config = dict(
    experts_per_token=8,
    balance_loss=0.00302,
    norm='rmsnorm',
)
Below are experts of layer 5 (counted from 0) of a mixture-of-experts language model. Rows are named down (a neuron's output weights, with its number) and show model dimensions 288-335. Each number is 500 + 40 x the weight over its row's rms, rounded and kept within 0 to 999. Numbers have three digits each.
Before each expert's rows: "raises" lists some tokens whose logits its average output raises strongly, later layers aside. This comes from a sample of Wikipedia text that the model never trained on.

# expert 13
raises: "ong", "ican", "oman"
down0:475494409463502552482509526512502446473487473561502484526453444413523499535478519504523502560514550477390482501504622532482512532505445489512473
down1:488491484444517508529541562507526490515559533479456511525573508468455524486503481488589525520491533471536486460521423525521475597504500454506553
down2:481458517467557553473568481573506488446455482532530490569544581510440471537465489520588492541542567512531451466543503478618502535469503557534453
down3:457457491480452518548557478461492460487448521466472534527529544444448470483502507459472528514539516485522486548458585505535485515541456513490511
down4:496536442560515501481461553600469486468483527482418558453517498474520554507490502506500531493517409537456500530509575493471553483499463434469400
down5:493511553528486482489493506522478478401425487442532472573493497523505504484522553507472521497540436499446567523497563533533469477527534472451476
down6:517488536518515561448478466416479553533531494546549505568549516531510466473504478501436482510462556453516459548437540444567498456510456489499513
down7:503464548433542543532538573440529494555519463483477491411456484551477465503489502490477424549459558496509428447482480485636505558487428426527470
down8:487536480512505532454416487470536479489533472478415562434470534423560456510492475482556458487464481514479443515487505540469497499506473426516552
down9:479524500466501534520436392501558502452575552508527555457479449484573543542533522488544488521530580488495509452499552405416509503456483498493434
down10:483521511483475480480511522531488505484469483500534568460515468443501536408520513531441471501486514524497511466482452501447462514511508513457531
down11:534503518473479533512444506438543542517517502488478489464467541541493534532552546570459479565514559416463553554465589534481461542522527503492480
down12:523533553522498463422484488482423506492551478502611577519536494510459481520476477539459505523529516510435422464498516529542491461464466493451477
down13:508490455488530464501573470485526465536502554441458569463505485473455513556591454519530507578364564477554466476432548511485475439542435457457552
down14:481440559457552502546548521519452435553454449565477516533511625504510532513515568446499472469523457493539447556496500466518475560461537518549425
down15:585488523476506540484522528498523477481443461418528550488498531503462488468580558542451481488407514477549498473508496542479491499498520443569520
down16:474473447522450520577514487420502438459493500576463484422453506513585543471407472455524492524537407516493508531504533553415548560503469515466451
down17:511513459557508516469497534507473507533443463492533513545470587512459462516545571509483495480495533549500556522529515484441478464457510468447501
down18:507481534492469419525425533494531490606576524527523526530455467550508472511493432468477479478490508516477512525463435520424483497470525528490527
down19:549517528524528494456525544517535477430489553470455538508492471440475476470486481535504480507493503557501509548467430494532557483502418487490509
down20:461470404437517476447561541508395448567477505468494445478503483547483503532497460496478558502516513485476555477458467482468468464520527455461584
down21:487485454553430452425476488494481534526488515516523564523483460539555505491494535464510508534471460530467479444464474471498514504528465558564435
down22:547575478532585525466533499453502531520529461576543418488429508408535478474499491564455469498491484496538521446403474489517448489568582474537471
down23:533550532448483518523443507508407485491477567491477512508587459465525545521471558576420520515519530510483453566512485464514527520501511447482473
down24:475580466496528522480477540503523496507522504532474482475508460473557486466445518520532410552466469573454514572532487455536510554499486503568459
down25:545480514483526479522488479546519558519529505465481478573573489440502419349485543522525497476484537487467481484496531519506504418480478513520494
down26:539558489475501544538451564517532489510514473465445601490464537532573488546490530515435493516494554503569507553527455548469526547489503481542486
down27:495531477576540523457521547467474505438492541531498489484503541506503610565436462513505520451451512484490494490515429501454560504536541515529524
down28:495479487545459532439498479394488541518479529512485516462534476512461466500495478423466428520490556468491527524461472556474497468519462612459457
down29:542432428534518532495472465475512471523502468586527470546607480493474467515550541565558430485509489563526555440480478546510474503485495502584496
down30:467453499329533493469569546634562512472519510544446482471476525426514506420564500493526501499473501550510554494504517446484478483471494581463521

# expert 112
raises: "|", "\n", "\"", "-", "At", "After"
down0:466502476488499576516511455488528471573503517521521489498537463496571472557559415461457466532490525498438523497416541484524486544503504494509580
down1:416557471496503538502502528450527493555500541475500586509478464479464490512478512530469429487522439487479496552459490509467531464492484582509437
down2:606475516444426483454546499486558550477481529482482423476497485508459475507478491473453524503518451578540583517497600428540494482478517539538502
down3:473517499474450579503529523456582486494588438534551338556477479426496494511520510533467526432554545515484472584487548517533483512480421449516497
down4:474478489545508448456425521476471541483496536485462429547462424489447457503516579511556485571451506487485551477513549436511509514530521533447455
down5:485587502503481526494469560460465495468522402547563474516477535459392431522471474497519511539504470488460492459447460430417476524574508522536469
down6:479480542486486565415497474564494461432545547534498440477473567489559548530536549536535499542544590499519392479492484539497535493539464476473487
down7:452555423502529537472587464516482515514515453490489501468424491523486493410481538470484482573451572497562480499484487538507520536530542463481543
down8:544474515492455509537550485411446448569506509473462447494498513498547493509509503546524561541532581524522553554444466447524510449474484513547507
down9:470526489443481484500437495568505621444570523580541484439495507493543546473492530546518492474489499508479475485490365415482498503533455454443468
down10:470489411500437462543503535519494503422390439518510473528460481495525476494469466554458498452445495473479483436505591484466529482480523506481442
down11:485534488505454596506491531498530481558513439461505463520475449452493530515515475557448506448529551568473439508455502528483448557512511465529478
down12:486563493435556543447477535526523517516443509440470576502507513472446501494524473432479555512504574514534460474488495529444544493540509467480513
down13:486503479519457457496453517589474515498508483530577481579505453503391485513544508555531473525387432547505489475576475482497492484620473511547452
down14:503489553506577436515497541501476499472459489461486417493545462507552548391486540506571464467509546505520573459468549497629479424552475568450499
down15:514539482513555550449538456492528496435520493518518626499502584497502530491483466481529481485505494502515469510485546456549502473498519493480524
down16:537460480465516497511481438530478461460462495422533573492484498460480456509484523527525504477551534492575516504487509447480460501481509591459550
down17:525488530476460465484531551482434550511536440564527514521538446509453502562473443549576498434451460498493514564508560486462480484550532523481500
down18:548513505533495531434485530458520456510465422489496646482523501503453524511495529387473486546545419437523424492495487570416536517489449467494423
down19:514471491446426437572515509539491500543520529480500370473512556534482443493513563506484541492490563467494519448521555476494526551464510532492532
down20:488525492519449472543450498466481511471487518479447405520493450478576504543487496587474480517475553533553559511490514453488422576481563528496496
down21:570501578468499556515532457486532511501469493542484491521505485515537483433488502461473535447466461543449607524488537487492506436430530486488476
down22:512518519469464522500541514508448489493436506492474649539503554530571524491419496494467540542484484497517475491527477500403504476525514462506493
down23:544502530483558468487478436507458523446515496510528652538473531529479459411470498511589479569484517457493505471443547414507475457503484545443444
down24:450543478446498478473492514474519532522571537505566444494464512605419441519494559556478534485506496558500534546555396476426472463441494452473491
down25:541483490542568474453523434542488476438455537470481460500561551512552552465552490460544517575516548462537504449457491455568544509469527514441542
down26:586428491544398520561468533514504468563495494484480454531519500509548552436435495587534476473496473485494510509471502471501517500483477529482565
down27:467461500533530556519565417508514498440477473479471437466534500523524524505536542524481506562535522507507501552498579481572452515490515497469469
down28:535577575485502513489484482516506514485554513549487523478501482527428463546537437472526475463478509469519418514503423544494566523550495444573482
down29:506440484516457453558495508433540508480538494518513346455500477528568503543520513502479543532486503523481597426524541506467484492445514548409509
down30:517472557427461507503519485480483523456493533505460550490559462494553588515511420404478576477487487506455477456513521506527558493513522469508497

# expert 98
raises: ".", "\n", ","
down0:481520485523556502483565478493554518440490497579514534440571476481477492526556443515492495520474541499529494498558515456501473501492440457518512
down1:536503495481497485525537500521582478461516497538523495491538496511492493522515466477510568586522394506453498562527507482520427510493480506460526
down2:459505533482519491499548489504452491536468502598514442439514453465503502528453475504446534563527440583472541456573492459444432507503439486516541
down3:537488465455443522505495483501565533460475500526456545565493474450505499478529521562471391571505528534497469503483429523510468511479498587508484
down4:512418517474530506557538510576490481465458492527560417460568523440463559517519503480617511429488595504544500512495575409437433487509468526475493
down5:473477529508461472516533472472519510529465445446539548567480488508468518496571482526494442482505421506494507557526516554494565529533526457464460
down6:452533448471490469557537473578495509496510477462465527558504530438511482458489527491498527494513481537564435461468482498550572422490509482454385
down7:567494566516562548525493479460549522485526494498513471507567487543503513429530564562461477480468499474476519482468471468427520469512514464453514
down8:458460458550500494445438494442499517496496450361476508519558552496523523497478474529500491510498496483509601455499498516525528526426534519445404
down9:493496460505510491377474566598480450546533537567571547493557460492524506516491480499579468513510516521463455466531509505475527528480495491538559
down10:465491492436502474430503573545524480478443441533479453541521487476466548504449415445460472476465502534500461497508491469488508551556493560476505
down11:507503485465515460489483467473569522526465558463512520516465511535456482499443460449495542565488414457493534438487471542456508523492526533509511
down12:451495469459483492578529504491520469480533581524513521505460447596469484512584555641443529500479527536532523527506549492517452409483458497482560
down13:477512463535493540479542479509537485582529431522512530475539527513507506511531489498458525563490528504529456529497511495518462413453596508487509
down14:537462549461510445517564549461479549429523512473447511468472557499560441492507519495512440482453511436527494412568583514511509486530474467505454
down15:510439496591456478454510477503460498450491469534485468548439512600462527539493554547515483562548446559547576508481455546539536515458563444468436
down16:588472496513532450491514535507524502424473507507557526540570475529453557454531511483458529456419531514492586457525433440504503520537496432476544
down17:539509496537520454447464491518478511511554510598466459465520508463564554474592496480570516456487617510547444459580453443476546547532548522549511
down18:570498476541474523548504525557544512504457481502467518516502524533498543540531530517536468500534555536582457496412488443520481482436494657558457
down19:418529455454414453488598475469408471490519479435516546503465532579495456504502468524518494540558502486470513494500445522504580557525525502476497
down20:451503525467527601522495492479428471442492474496521437475534527585480521565526455523467613408532541566527535456471489481445480507515468502520518
down21:519525514506545481433504531467497479490514510474458498446510494522431525538557542439526535577541446501517484553421555456469516469418490540517590
down22:451456528494500479491443535502468578539522431474445526505532471531499489390449415478485481469474528440497494439515581473461476514535482444527462
down23:534498440524525390511466522562507499505527504490510500492452424481465584511483510437529471516527452414466489524400486442496481496509559509565474
down24:495504508548545599546525412486562455494527561607516492494526413497488523468568483478496516499554490495530433598481436487480503515459477451542541
down25:513472444441514511443548453542489502537514507530431489522465474523546439510515470443407537459509465495514536498512569445506516542427512469482456
down26:445491529508547478513455488525499486527458520509528463527536489553530491509485534542485471590529485575536546525586521535404450514421426517429601
down27:527437513588589488509479525496507520396496534472512536474506442526462454465473571525475554552480543454543592464443528456504515392463494470430525
down28:509455591541459475437460515510558528457434495515485486569524496510492460539547505480527540446508501588488527483508495493481531489463481517411516
down29:466519539491532440397509536511385478445489639454573495523527440497501463476467475580530504549526441496520531566545541586462465460490477481458527
down30:463533530496560470499539519513506515550436469520482445559534456474549517580497604485467515508481414521512560489497536490494597533482528504479467

# expert 77
raises: " and", " the", " a", " he"
down0:551439579442562480458549539532523499421503518581467495519439526470465506565453536471433551487525507516517595458485467501509487551510567433546451
down1:472446504494490561546451561489522519506525540516539520464528499473440481496486497530523449521527535478565480462425539448461527525532493499539532
down2:478466433510534488471472514515454514534477517537530572509490449475520540392496462466491488429479419504438540554491406518562510491512524516489496
down3:538445503453482545572465521491542499459574533532490464492527454510539508477423552558425545531462494565530509512523513437533513460506474474523512
down4:491505498431516568512563454493539479520476419453506569491481498529512408497506447457523544545608527452537507509462468567515492490489571407477477
down5:539527445467441423583438585510514519484498507504462486533549455469473439502436409466503458499457471477469478502514569450495461546557469486548511
down6:433466463454507441459485464507456539447468540554542510485524471427523497442535523557432439451475456524411512574539457540513486516524513524552467
down7:512526503470512461513511550463497482492556493508465576507441459531532455462483594493367481471471504428462539493485496466512555472583544467453468
down8:560547491454508470565491508564476492541505481447474510458474549531578448463485577530491513433513544508527404450501486502426467531530513505531427
down9:513470515483564424473494490426486550501546489531506496452465487491500507497525490412520484532502440454470409557539451475451513429525513460438486
down10:480498516514492486532483519483508477423466536514526491565511479460426422489500493531503538496515501502494525483518496479475545460522469540548488
down11:533512555456458532458487570453542512539476517473471536477547475527539438526450560399493468487517458467516467461470533541476559455483531538494469
down12:542508520458551476456505516588524554535458508395542487518468481476534532460539539508468536443508489495520534507487504454523467456449422482528472
down13:487492574496462595492500487439511457444472460474536495501426505522438515469486504501518516506538464506524507465449515479486552528462509488566507
down14:518463463515408435482544430481538504490432505485532589511530475450533504484531455526485502483547531471515536591568556471565511451481501500504465
down15:487482525511579542504511541520403510485530480524463529509445477428456515432432510544571512488479424472425515489470490474528534477506502609507444
down16:558489467447565458536531487534501440514439519479462544565450486506504492411458565460513511526504521501498481569527481463501488478492470552495510
down17:480489501410531588462575507507440529484484488550465508549479484408434478555403512561469460511557444577489510506530552525556517447517508503543482
down18:556548479560589429426566542515643512530436531456579493447506458498530558472601550537547483505457487509508499513472560514494459486435511464534510
down19:519517549478589498490481564592390538566517517475514567515503477453604572459533476535500471411465467489409467527481509511531500527503490547495518
down20:500520504498574509577522516509582485452443447499429527476475514466472460485519575534524510507466583515501566526442517520452520454461525503453459
down21:622550459516554505517531510425541439508480480466504541497498546481490500467464447471528525530496449521510598522532532406473449509550462511456556
down22:462449495455542534553526481512518532608543504438486538487502481523566490515481536499463476520501548473469518511506563529558438435479491511524462
down23:472522504521493478465549488438386524510497455487565533493375496496578477446449549467506477561536574471474462490538557451553447453516518478475438
down24:517521510457507494486408459409495524484510437495460452540451474428452522450540529525501481464513463547484530448488454437485532551493526477498467
down25:521544443563539446571555472419420475464471443535506535472487539420502545525526514496466440476448449490448518546583452544459517578584471538500434
down26:504454534504481560496406488559489521527487551513511507505501501484477441482463517494497462534482475399552524496513510548516532430472507543462495
down27:498444492456490565442524516536432418526514547472479543544513468498589476478506505557491519503519427585502489477498539537487467540503522528487560
down28:462554524442526584481449486567486547504520505531503528549467504543407503502449530467466490506564518526516445436455563523514522493542479453508528
down29:457451485544508577500522469487489512538465522526458491520516549544501534553482483467539489468501457566455460511472473469519435545403496489510603
down30:563560518481566453484487481587532476473484572483463491545492492536531457497549548519555434486460504568428474547432510539442500414538463509535513

# expert 29
raises: "\n", " Also", " This", " Both", " However", " Later"
down0:510521500459493450462417423453499521472427554536496514545500568445487479501493462480503473567441496556439501446520539506550465547498512544503508
down1:496471487538508521459488482528455481509546521506522510513453507523525488583486531485537506570546527482534537462461433522440513475483564429521470
down2:533530513451501513522484459528573487498527446485469541521468486491539498454535416466475516474458458515535545552528507494402459580480452496580453
down3:562510538453483463522536503549449497545466526435503570429453461557520482445518460558436527527545480414463495524495473531527446471506506474495513
down4:486531515500521561522545516509514491427499519482515485477548407419515475488473502490456481518547521591467439428546488475465451511459464487447509
down5:483541480526491503520569488517515400540549486526553466553490449523541453475519456502576489412490463577451472549537505492390506565522498541431484
down6:514565488545523469538621462548483515487516555579532495494427484483470523485586580566507470499567443528466484500536431534565546503506482507538479
down7:511548451454465452525519563500471528532437483466477431477569504432481549425469485621554473471486453558476439508530543429483531527511518471540465
down8:496512526496487571509470503504521496458444477530464496567512442498495462574509541504507454492498495521476507547478487484409420526482502407508441
down9:512505464559501478495492564508500495525510472487521422528571493468458532462448528503544577501456574472554468537524474550466511459479461514463493
down10:532514503462474438548473512530478481411484501493477453489495558500605509481532480514499442541446453469481505514463481489505543517582524524464479
down11:517461528530503542518431445556526447477439486516550546487504560540468505594492528517518478508513444510486561514517496509507483509502461479511512
down12:463540568539546522466464528504536531453506496544507554557528491472514456549544521412541465559487525516452468411399473523505514481534528457544462
down13:489523461456484489546427529536510448509489553486446521526470400505491542441473530546544463459527451507464475529547512467609542537482457575454558
down14:504506485402485448527505430469432499492426475496536465477538488460443497464396552542502429506480438522521456543505537505502443570500544537418444
down15:523520514494464542503482475424469525483457453531471484553471563532533554532468585566405481490484450451477496518539383561535502492502459430490513
down16:484449460475470568439457465464515534430520504590529521498486589514538494486476596472530580527511427517592483562465436526482544474500500464440493
down17:461574499511462646414478566490506556602490602562489512484499454488499507540467543551454514528499468538469570489507455544477559412506522419502503
down18:470429533564602551503506525487496558490510416466539460523467564463501470552508493504534396571528512493562494473484510595462451515518545444507573
down19:453525547491542523519492502523496522480520503521498497498510521449516465497516571439461581417526462488554487513475492393461562531480464503523401
down20:453538460580526498513481448465469485491480468526475426492445532503477540602520496500422508522524459578536453518484536550560466448463491454535496
down21:481516489490469458500502483529508501456584429488506521490480488504350477557511474574521491428460484605520463483481493464536471517471501466497517
down22:509500557434482475536441517477506504465465482463537473485534472431509462484439505512502477493476557551484507503493505458459484510506537454465523
down23:487455563579467577432546482501532560438520474505462484497462614504491534535482472459527491491476455501563488483413509538484511469505507481533462
down24:552470483562469513470476502466486454524519522559533564458460497532619486512539566459486482535492457530464491453533482578493590499549493466505521
down25:481423539490452407470410532582456554470481484488542501497515452553464442551505462504539521452516591508539499510491519504520429490446462490456498
down26:482463538488480502494483540520487549531408476503542518535453492487481584504537540509440481535522478516514511536510514580506489483503560516483436
down27:498456520433519472504480529523472580514512470528548523497543500533540503489516463514470500469513556435477577541543583556509527577508554485519440
down28:548542517506465488504404555505480509595465511497539497474480445500493551568465470514516498540487531526518502477552557456526534450486506536554561
down29:526508512502489476444445502553465530502513502562580492500478416371548468522482496560490491611586507483396471489535500515465526455579486434498506
down30:434471500487484564427526500494470466442533447504540606470478518469440533541549421475506518520604520495569503484511504533408506527599537502518530

# expert 53
raises: " They", " This", " Their", " These", " It", " The"
down0:488463429461493628487481523561532492531478491525513519549488510562461498531483444483540554482451471487492473539544555526546430510508442506431532
down1:530546494541530506515558520521548552530497462475484495516522476531442493458540553570447486486515473478532570540492518429513497470487541504520477
down2:505537516504468503480572508389471523419481496466445535497484455450518539435461502517408564469494466561449453474533507497467478531533523498606509
down3:512539506564504593494531469505473514487531539474503578509532528473462491495531512506470474471486616541514509539501459442441467493494507485506499
down4:485526478511502509519567487525486453508535512516542485483465473486529492469475552455440553545490514451534524486516459566501573440575525501490459
down5:515487457477467500497512485524575504485417610571515469469485491488456510499496435491560509526493501587529446503541517535554491468463479540500509
down6:509508571519518521502462486540489472544533435495510421602545521469434537511504510470524469529542454533424503444504527463470526464461534463492494
down7:531492439490444539530509518513485475483482517504402572451452550534508426498508510538465510453545493509451475508508476503506488535462554611433562
down8:413436482542513492516452503554424471401513558504530478507458498498541509563427435422537517525546415468492503524507554546517560490485502505469497
down9:506533504561519515588496461438510477559524479525507514471485531413439603455506488529456537525475464464537452474497450497484557539488543502552449
down10:483403495544467517567579497444536509596502549464532444429583533474543435484522491531473550570515536505434525445570542473582476508472500504488519
down11:474444449522554507498490470496506450532482509475472504479463458525397520487506519526464575523522516576529588532520534510558608520502457456523521
down12:516422449469547421587465481571532541544457544498519419505526443548354532444491493508604455396500539476644577543489474404530460541483464553472475
down13:512498490521578496432498464451567484495589488500508518518516471514406466484518484521503486542531471456479553506500488432552573431493489543465477
down14:500510529494441474561434462489469583514517517455469481510489527533583566540435540472461521499526490513485460498535501417494521510515478555583503
down15:573540514493524465488500494517532489449502462494540382568522498489405504477560537571477483448447468502502451485482540450550453412434440441442457
down16:504487553510530507418481479484571522534571504506536483514515437470510558530518510497473462505430482563552500366509416460443467566531496461510553
down17:462519513420537493567559478473477553535515454472506456470420496567547445510459492525555531519510560470510478453538526455479491508553567564499540
down18:490500476535492466532549472526413513535568509502467576421531401559498479462473547478419503552534484496500489546453425499476550512548552547450458
down19:486493561487541538486465495515614554477494485459465450575506525458467535490491476495517509496422524489501468503468622518552469482461483461518494
down20:496467482500493564496500505512518507528496540464466539497500550526509510521468454470537532448486530511514448465500493547475581478470450561503502
down21:541470486566523512488536554472551459540497506556533560446523546478627539534490557424472522503567492464499512472547495616516535488469535486457518
down22:459532512498475481517501569473482490455493490491481482485502514488509474518495498563510461547503568483442449533479471555580542504472523544467472
down23:556528485432491475520504520519496475506515420468508519478528467483533469482482570506504530482586496456455525527503502379458521398470452517436479
down24:524529514528470489556519443497563441448526555472497457509497526527516478552545506464504434522553480481553508509454509584537531472535453470540498
down25:563542515520577530467523525510462518504523569439476552482478457454548588476569462529522502586473512520454499550526482492486517576503506523458489
down26:453508523475510484549497474586512454532515559519441530508431456471520477476487420470527520492450539525514519454449406545444523569521434544529554
down27:561550516505527520531487518543452506446461509515490479465478560465451511495506520573503447587495559583501547494518514492500508460519544519479480
down28:479497468492461456540412429520474472503509499582512441458521552474536518535507540499597542429513462499549441497492401490478463509473450455503521
down29:419423516540481570578502515473563502504583462483461447469498492521489568552509529397523529469524471481456497434458505481463540463467541481542527
down30:552515483481520520538547515510536494459527490469504508464502449512439445535504543536499532488442413503481496470505538592514435509423480485410516

# expert 24
raises: "88", "00", "55"
down0:581523529457506515463505501494486509497452479502527476522503527542577482525564532481446556474511456486542569521470464538506460502493527457516503
down1:455426519461553484434478512499441512492533570543555510463555428527506511491461458402541476451517520493440460490501574479532542458471492523463552
down2:514525533447511480460585551513538475454511550429475456569518501488470496496520587520475481509514430496516463509523524430535477485448487498502504
down3:493475489513428479533559513508564538504515485538484417520522474523507562516515494513502536495461515540546517498506459531460423431517504449513475
down4:513535497485525451600487530535490519525473524476516468464504498482518504526502462522462466482509538481559562539544492440419456426507501428538497
down5:534548505480461506483452531501455542517473493542479501515442531439486495521496490503444484486517543569460533417526492508445527519580524491517476
down6:532510518453467489488550487528479505444535477457590528507491470512466454474514558500460527648464531479502472429497575569455489445433525475504405
down7:509517508498501541541532531498529479551483578476459489554436493521404572481451589498434536459550511527495504545506522481495470479538474487447488
down8:454512504526493513432426557517465509508554461571478477563495468512509464512439509452487476566541503421513474387440569520538496472486558493498447
down9:476556555452512521444474503454378470468545538519532426435465524445576479503503519527440582468473448516472414503531501459449447509442527445521510
down10:453492530576499473472533542442421526442452481507495452563442562459521466485505535546431522466507525463472524570526533500477463473526474474474534
down11:528511470531520554519569484435474496541531361533550475508457491452488504544490606554515474552500427440472448484489457493507479449478416499523472
down12:480468502606471531611533473494569480450497525437463565520494526519403453498551540443556461524515520553512459475483446505488559529530448479507613
down13:483463476454485474420518526532507505520466601485483530583539486504405542504519481455540459478529509545547531479534513416522457476544522544483526
down14:460436529470521494488461472471510507434494483551474465458527527557555560532499466484576423499447549541446523435576511476473476587583560484433522
down15:485555454553521521490510496459537545440421457507468471491519486484440469468506544496539469529496542457474457500535534454496547508492475517436497
down16:499452501535507530489481509548540463466530385507471494517525571612504391424455517580464476554494529501512495514451557536583459514472503496500526
down17:492453538494470506539510499596525520407568516522449501518515524519528548540473472572526467493477456554497510524469484477559553497520562437500498
down18:492515426495493501515468500544530486464499455487500527463486485441470525517506506562426491456425477462542513483506507412583480447476474503503431
down19:583546492549484485537557458500520471497452467502528549536557534471412540528559467558444491534520588466552506516496482543547453452503512535551470
down20:538525469484558569486533548470471458463595553547440487429541502552534561559495485459483498422486473456486483449456499470480489460502478449511475
down21:441473431550462482544529470483521476435477517493474585518522493516480473508487505558532571456492432531571577561514588490466486502423478477456449
down22:415550495550539528471463538479502522517551566531516503477486532420523459558546445501555472515451485489557438507514472548479480561492514495545513
down23:528569487493521512520501472532441559472480492576527502495554491522495438521460497539498552461526471494563494603525517419456483487516443428529540
down24:471494405467560491490608479436528423488564545401442486542455577445480456475507478436489558492486549505540485444502454525495478507449536481486470
down25:556537473563553494461390548551477521541487464467555527480459468455496463493496525476508455520554521497495450464509525495460435489481563426511512
down26:533510565458511472498476598562491507481533569537463501498552458508565558551454571485524516534510521589527492569541515477501605488501468478490527
down27:518544486510457513520521494541469518470560441434461465529461526535459496521536496516481444481540471542500563504462531418531404490448483496561452
down28:492494460589537461546508433612594536535459476514569515499523485457508544488540492520550495491481539509544635588507474540520479506493506516561444
down29:502513490546514523466494413456473512502480427501550559521477537477411548558504620459473537457540513502468573463513470444482480518471523573489544
down30:530509486454471513443546527452417490468535489493554442517430507407482471508531501500412538550499483510515489457527565481504451496448533479484503

# expert 36
raises: ",", "L", "G"
down0:505483528536562469511496476516500470447469561483533517469503403520490422562514461503542461476489518508545513493498455542464455458457576487507550
down1:509428469535508518545460501606531443441394521462516480614586520455497543525514426426567480487482512458482447541527502449488517504413505563499502
down2:562541455495481483544547507536472499485506545525499462448476520513504461568467492510541442486502557569441521514497508515529497563468531561505600
down3:457514480482487493466543483456496462609545535505475502547543502538506477456497438446492483486559516550476484451522452456489503518573503501511601
down4:519533484525473547468414535537543455537527536514579517559464491450495532555549498532452450500474427498491421537507576504542594521472480436494517
down5:490465540541451528477468559506450494531546543539502533544543431549418537451504518480472558519554490460530523484583502546509423497488475469528486
down6:478567474462455406521516493510501478475454613507486460416490453508491524546551576423476459472528448532518524543471518533495500527523562522454511
down7:515462476463449446529510401500408466480449455495474515519499490513489450482574469493416469473544506526532525498472507511557420454520490507434420
down8:485456517499469487556506514438468531437427500461509429467499476552464484468480548556524488482497559508526468585497498517468509501517525479504508
down9:398465438512502508496535440466489532456514468484473542466439511505431500430519455482477493549572552438499489596495501504502524521468501440453532
down10:538432526441524518502493517504517514614459485541423485517508532539483536445497553501461539545520484481514498560631453436454494492519435451554431
down11:492535513547518545513533523461454454396496480488468525489522499469569471554506419573484469465469485536500494472486487483488494542424488530555501
down12:512444456479501520522460523509546524508543576505530398465446503502512532486475525528534532542482541512581510407525577522496497520481543498434447
down13:520554533524505428488475500467508512467476551525533453533524487384508457459519544464552443464472483418535478458452527557460520560546496453530434
down14:477470550442473487527467573582476508468538463496478540451552511483566448505538437514542533458530493459478489470466594521460494546529532517519439
down15:492465546507480472462479474483533523478505558423466518420483521526454527518568490438508497471549394562562508531476541563497485526521492453461509
down16:531484533506529422477537497510527489493519480501564494497458468528491545490511481427535473551492461543517494480530491479465503455530554409515537
down17:545434456485505491540557408457499489477486572551513537471481437524531435544476478434525467472484530513515524580443443452490392539473417484435541
down18:470515515494534494453539478426526465496478512572457500470473473569477454557525508478464502528492533479476520487496478448441491517508498504489617
down19:486508457522544540442557517465508483505395474463433480529502480498499545454477513473440534478560498501527494518410545533512464505426555473510529
down20:516463471458503506415466540544455501452544453451500501457419516448494522440441493508613456507522533478498424438422547510504496434513529522499475
down21:466505474523456489486499600517498537510552536483493482469506476501482517501596463542550517442524491579466519522455464442433515529530497525567596
down22:496417530559471487490536523551516533528546415551452444501519484526504570451477494572502472516528508462403490509574494530511508537607475467577547
down23:556490495520479507502503464466548493503492436542466419564535498460567586522486483492612493434531456519484548510516462441485490505506488522554475
down24:495471445531472497516495515540520503514525514546470448512508543539604521476488498525527505471496469492525502505549567478449574477467517466475575
down25:447540446583497466520441540597566417486451435443539492519510478511445510479481465446591526476494513450538490524541538492476486478510525547520505
down26:492583434529540490480473451507492484498502439484494462561457432417498544480502568530504514474518562470482509547584490495487575548439547469500506
down27:502561502463520533443560556454489499583542499570513457488453501504544440492459505527517476409511492540517439519560540501460522471553512474566480
down28:513490417497483502461478529558527469467429541501522412555521455455474494457485444486477508412515442506510488580571477466473548550574512494488459
down29:498528570464496513477492581481460483528472447490515555488462508438631493459494418491548441558511542448495468597450519514475453514522524453539503
down30:487538534527546538495497547407573474535490394532542408541475507496479553515492556567524468561487558437470568517579518459523513533514428450550566